Weights of a small mixture-of-experts language model, trained from scratch on English Wikipedia.
Experts: 256 experts in each of 10 layers, 32 SwiGLU neurons an expert, 8 picks a token, a softmax router.
Below are experts of layer 2 (counted from 0) of a mixture-of-experts language model. Rows are named router (the router's row for the expert) and show model dimensions 0-191. Each number is 500 + 50 x the weight over its row's rms, rounded and kept within 0 to 999. Numbers have three digits each.
After each expert's rows: "comes after" lists some tokens at least twice as common just before its tokens as in all text; "gets" lists some tokens that make up at least twice as much of what it gets as of all text. This comes from a sample of Wikipedia text that the model never trained on. Tokens count by the router's weight.

# expert 154
router:449509476495505529482452471511597399500442463440512464414507523481456408542564512541482454575528494519480467606572487383559451509446430450519543517462441471549561556614491427489578575564531406562523510397543554508593628490526430410471470505552494455479524463495502472484603492509538509478509545549485470527517488568439483477570506425587528451444466515445537391618511547480532474528493439533492403482529522527434509480529442513554460553468559517476457584503552484511461443493538446437510551493561497530536504555420514444420517568504467498519492431437454387497430547535448462569
comes after: "-", " ", "1", "–", " United", " a"
gets: "al", " a", "6", "9", "th", "4"

# expert 33
router:525503440417485466545485449506585537504524538582583561574458473478526505452476515488443506534534421515468478519559491506498472510511408529572547550490532448483513522476452467500544511453451570507593437591524492539493532385488470477485534428539402488430472455519572622505476558554497582527506451627525560544519435563449504550483577575470585498492485477492441524471557527496528488456396436475451473522480566529482504511568517489539416534465456543489520513481531501358374518551528484453528574419464584566565533553543581499485550495501318422467453492439552440526537528522550478530
comes after: " of", " the", " a", " over", " all", " more"
gets: "s", " than", "ly", " time", " most", " some"

# expert 195
router:541480562396445557472480516531529474556431501409499402519484408470455510513531545440579495577522502547492506506575569390515424498388481547486556506491449630604439513539556534474500487492425457581541518446602446485599576407413498535463567514549487433461498483429455526494490479511559453514485521537518478483462382629523526527496498517391461443452482507522549523536514556396530476557578510512473431534522470529412479521478424538478513488488478573517437513459485537509490534401465465537602492542581515474490448473557441444490480512549502429509442603466503460439557496511468479553
comes after: " |", "–", " ", " the", "N", ";"
gets: " ", "1", "2", " B", "3", " P"

# expert 88
router:517515412491438527496521488530504470586442534456512442480523445631569508520388490565538552406538517453410555533573462466487477466585568538513502516485475511429502506429544501487415473580510508480418479545502564423512437376536470398481504552528482449382461469433560539537472412527472476418426488564427537586457478486555547440437521524449521506594447611498511522527452537510469509533531467500584526547607520504474471446469496541424569525448487543515409558502594482450388559472541511537507501453459463477501530464468507522541435487599466542414541468446567529511488414522474497500
comes after: " was", " is", " were", " be", " are", " been"
gets: " in", " on", " re", " at", " was", " of"

# expert 216
router:547432423435447500541500442445506517550457433540529492462501465484548472432509549521410575528563544565556551513502567450580534453514475519494494523434494480545530499467544544414561491515452448483558537484524467583494519382462473375516516555560443492589453488451455565505486488494459431519545556451458554495559477444453473502447442540399498549474433499586408509502497467447518513563438524494476526537440575463496513579575570520541488489496488533517505413421560499423544481542459440520623458617576444460461493487439488500508536376482504399457548607400457560456427539423460507466
comes after: ".", ",", " that", " and", " where", " when"
gets: " he", " it", " his", " He", " to", " the"

# expert 120
router:498488505481470535526493415475522561539495471490544557490525481470557493445468439578493616468571415512442575563503530518623446498536461604487543480471504438518476486579563464535520490417452546535544484489453539546462441446517441449529573581583497491392538509442492542551437546547495565461481361437459573501497467542470487499512411475465534492464397506474497504535547607523545493420467429573497451486506565608493541521532389538471440573498588500423473576453582497469507460501525572577515564492488492518519530508424542503499499472512457449407451600461598429443514484552429453467
comes after: " a", " the", " his", " most", " is", " had"
gets: " more", " not", " most", "ly", " well", " other"

# expert 202
router:482427501414454405475397535593530506521441519465445517459525511455492480524499551460391468483500489533431532459513572414444486495498473527518491541497512508517497476436468529475432546449514504444403428508556575456468376517551398437570493437531382502520459538479480428480483457464522530546475579437487556587448461504437529452468526447579456450418519401513501539457414481527556576450500554472477550522402585475465456567437622478502529550452490569425535430512447418503551549385473552588481525555531473498484517487457505544500505499535529565577494439491518515523603458582553514544
comes after: " ", " May", " June", " August", " December", " September"
gets: " ", "2", "1", "3", " |", " June"

# expert 104
router:441455478426430470605515431437491542449421530505457541517512457530518472619507556487531504574536483525468469550535479431456451440440484522568498479518503530516398442484570541471567470587489387459548583587585590550500540488526521542536556487478484505420457496409499464595547430428461472535479511577518456498548449499515602460413485497437458575515404477458471533507554429483458552508448488531424453492518530551431512590541513494523529504581520526556549487540577506485496515479433520565582516533514551425509479435537434454484501465541592437443408616538521399463531447555424506478
comes after: " of", " in", ".", " to", ",", " for"
gets: " the", " The", "The", " his", " its", " her"

# expert 68
router:569476496486428480490518445468569533506460519455493444485541487490421528508591564444528490521392554597515544494596481465495433578466487562557571474520507592552487575498498560491590486573511476543527515551612435572528486433532518556462545467495476454396472543499475580646450487459560468443378537545556519482463543524479516508425530532448511503573533514418484477516624513440455576618429482459499459523535555530461476517492442551479489518472496567527534443485567437414434452434500488428579478521513578484455456485476520510574477489572450439587511533460547421440530496445429455534
comes after: "0", "2", "5", "4", "3", "6"
gets: " |", ";", ")", "″", "°", "0"

# expert 85
router:526445511479495475442541588481537562578403502518443529576599412529504437576464465401443451442419475509494477589609565549455496515453449545526442463579487530461532465510535530503513509514507436518420562559600416517489470448518435536541537538445424498484596548408532505601502421479435479483507583536445583524504421448479534474513484461461439489475443535471534451435515585487579402522458487540468553557545480521376540488440518550519542491472423506484514475494476545492555537508461465455567546648468430518430484503541514462541477512513534492578531609558538490486486504517428495421
comes after: " |", "\n", ".", ")", "---|---|---|---|", "==="
gets: "\n", "|", " USA", " T", " Notes", " —"

# expert 242
router:531472596540553569566524512529476577547491447485457485522587354525502580446522477479521497490507449585455472462529480432524454461508469550529427541432426579579461541429539510580492504527425500582495561508554532530536547395429402565440443459446500453574474545419574558584469590549497481486495480526512464488509479570605513551503544518461471488473453409471475561484516438415507519522450398531442474539596484564523495459541549537449470482477459546543459436418492435483505469553455579604540524458548488459457497454555471528631494523461507542575428514553466469504446419513537523535
comes after: " the", " in", " a", " January", " of", " March"
gets: " ", " b", "/", " p", " fire", " $"

# expert 246
router:583456511458450550485607447507513469477526476453515563476552500542519530502540528526472402557523478435441509479576466406535468585547488572570586488435434509432550510500525441485576442545464523616445469526566514496478544425622419532442451559497479406499403459404564571569456457545521428468448415442441548454511548434561534551486486532458478451443473583565440476468533563521481511466437437493457433475508451568429491603503425546449583475579487537488553435439534486424453436516481537496463517509516570479558566503484470533490483542551570508439441550427530510509521453499498585490
comes after: " ", " to", " \"", " were", " was", " are"
gets: "1", " re", "2", " un", " dis", " be"

# expert 26
router:497456539402433499465522431533575482498478607489502414456503513545484467535543572460514497483541506561458562533604480420488495584411505678478576433573516573480447502546537527487550443513490498544501489577585484554496510430571516527428520515530493481431454483457473532475472478464637444513468487540496521445470477473527505433401465492528498610544514429450519474451624531439500515573512545514536482516441440490415417491444430505442392519515515584459511496482546470438473516419468477481580555585540509441451561518488491489561501512573545458608456544477547430466501447551433457502
comes after: " (", ";", ",", " the", ":", "("
gets: "-", "°", ";", " /", "born", ":"

# expert 35
router:479468516436486487545548468473449446449509521461587484461509482436488408453519525558441525465545437635481536533549522473531521429501539525533557506457527494526469485465504497438499568541529445423537547507429489522565519515566573498473505575407536577509493495562475549492480517555459604452480376485519454497463523461441528385416500487389536626538529549468493503457574482482470530487472557451511409544397533553489575502525499481507426597474423573520538488539546413444415548509488442536621513468492614433407461460543561517525499471531449486452502548464516533454460445368437471548
comes after: ",", " It", " was", " it", ".", " and"
gets: " it", " is", " was", " he", " It", " also"

# expert 0
router:518528544438617507545501501485554484482507386536523543559611483523491516495566492543487474569453536518515411585498547378508542540453480467574481449540487452426498462533472404453571541528492538557484563441515546520495446406556473457533435477444492473447448498550530527515512484476505431534548541523552439486497598506539393469488449453517453521465516537489457434530541543451443479477350427405513505451496506459627545496559484581562585553474617566492486491484622532442515436543476507418516538451501547531511559510466486551557480551545447554495564446494478551524417473411587557477
comes after: " ", "2", "1", "ma", "wa", "ba"
gets: "th", "t", "st", "0", "ch", "k"

# expert 215
router:517545526524528573545516451453498459557545504467472422486544472541559498535473465580464548441473531532503501588416445498483476475430517547534507541429512510486505507551436481522464435564474569466446517477415561461487541426417489557487508546451538554532473482434535514496443400492456557459518580510518409531470535496453555459441574569537490497482447524438414523418558591409516520497535522464457455492508624558472502464493418427502549579490587424611506529559568491473435556545571537553568509462511539593437371434478503545551487534591448497512480465415493426547401415438460421487
comes after: " was", "s", " were", "ed", " also", " is"
gets: "ed", " with", " of", "d", " for", " used"

# expert 77
router:479488444566418441442443608457497478565498499505468457519416441420463544551550510586550428470515432537578502441599599512455499568526448502483528522527561554517481451514544483522609571506471517508553502619566515465522498491513522534508535419456463519445407581569457487504429478415487479414477481450476501541562493499512538572481441563506606517503421467557514474505504438573429547525450552518387529449494448525484510435467594451477454486556478541556524516467472468417419457351479456530556469450539454496441534376505491591548473476517433519591540500517457517530495555496529567492
comes after: "2", "0", "1", "9", "′", "<"
gets: "0", "9", "1", "2", " H", " I"

# expert 188
router:546464415449535534421465440487523477509447517558588453572491483443391498560468417455547461451537543484462518469536516417489438490500596511514522485470401619486512453549577507428483506440448531534436578472545527556499546429445499535494543484475499400489530579406452490454557458432439555517418459567397471460431559630612524597548471455427547472506467496418519513513566441490511531489530536449477511546552472546442537455533417452524502513549495552529480547505498519564415513418594507489576501523490483523427431529501476438497558466582469423565472473453482425416515514470540507539
comes after: ")", "0", "6", "5", "4", "8"
gets: " |", ";", ")", ");", " –", "}"

# expert 192
router:522484471470480483543499454489596505429499403472539458510513390515484548464490507487561608533449440637560552556427622497462410454438560505523483559534517442531476533398569577514512473437554483440490530533506561519457485572441504385568382524497408549491545463543475487541503534452528483525507429538455525559488458475466556487492509534587519464521607489546436493468461472418524539542484552456479449527434489532437543481470426584460328533444440553558527475525461481494552474504462456549488432486594536441480425493456499436499467499549531582472586426510458530513485505498423501534
comes after: "==", "\n", "===", "|", "See", "The"
gets: "==", " |", " ==", "s", " also", "==="

# expert 83
router:541385484519462444426544519413446442508483547469407490475505398515482397541535484461552520534474509462514506443615465483463440481497437556550515551568542518562457491516549571367487559573498510490483538499595533475553474483462553577512524542452516464407505504409501559466449437462593550442488552559461516418501471401523585518448520484548439484542554506473548522523502491499443473540493587496545521538543419524464531537406540609540462506559436484462593473482403462471546421483446474496545529506520439472408429502543456558516426448446548434617481463547505457434430509435522457526
comes after: " |", ";", "|", "6", ":", " –"
gets: " ", "–", " –", " W", " A", " —"

# expert 199
router:494424605439439597521555447439480477556521492459471416500502401450469560511564603524561484479537450494472582416594470511441407445524458485557539571543496593551387520486579522498560465607411422512547536542562467436560498385510524591421505539534477576482541529477538471523429517486456506435549523566467479471458464495479515531481501535529460441452435558450561564463545456456466502549468428464404483527524509582437600532502480512425542466555513557595416517518468492464553460513424423547516524533571584500449487473492468460546568539564482558482491504523481472428503521548504480503
comes after: "\n", ".", ")", "==", " ==", "==="
gets: "\n", "—", "\".", " President", "\",", " provincial"

# expert 3
router:494453448404368525508455440474556556494442457542587466488536481532429446394552513568424497470499490524474568535572533438484594453475514538552469510428497478548473432483570469446597491472443439506496542493412416439478562424506528533429543439485381452538506552553486531544545430526467419447462526474530523497540525549462522530447526522449463557462427503550374457459560528418483469521498524592506518534500606477506451517517435556564514591482439554506555513456458492444537476422566456475608535586571551508442539511552500536427525397618502452449498498479542522505485524467538475487
comes after: ",", " that", "s", " to", "ing", " said"
gets: " that", " to", " which", " the", " who", " he"

# expert 147
router:569452504507417541440606481458499544531462557481455384430438415534509506513590562447553454565493484526493509480619484440539463499509491589558560552490437607571449506511551566493552508571426495561519481584617567468567478456523525553456504549469457527442526529474492547573468423527497491493405545483551472459461461533521605523472497495425507455542531514506546489426547547448430478581510449596502485468503468525372495467477470529515495490549472545509486437527537469396468545442428462537581544572589454506473428421528424504572480460565571474541447554495550481469485505534441415542
comes after: " ", " (", " $", " between", "_", " #"
gets: "2", "1", "3", "4", "5", "6"

# expert 31
router:556455448447521510429496509557585491564412455578465512532540408444558548545429620619432459485556502564415538554587427539445457537480526519484519560510588450531498572497532436573551523488507527498536479587530484526483475453433474513502554508469522502532383561441450599477505405458511507550610577508468595520564432509470508488489478546483557489485600479453566496522450478501584548468492548499465529494465505502563485541512547574497310428472463475536433415531454467534418571443560560544508474527497470476457546490508571481481499496469469521539477495462556548532588454542527495550
comes after: " the", " of", " in", " at", " on", " from"
gets: " the", " a", " of", " two", " first", " his"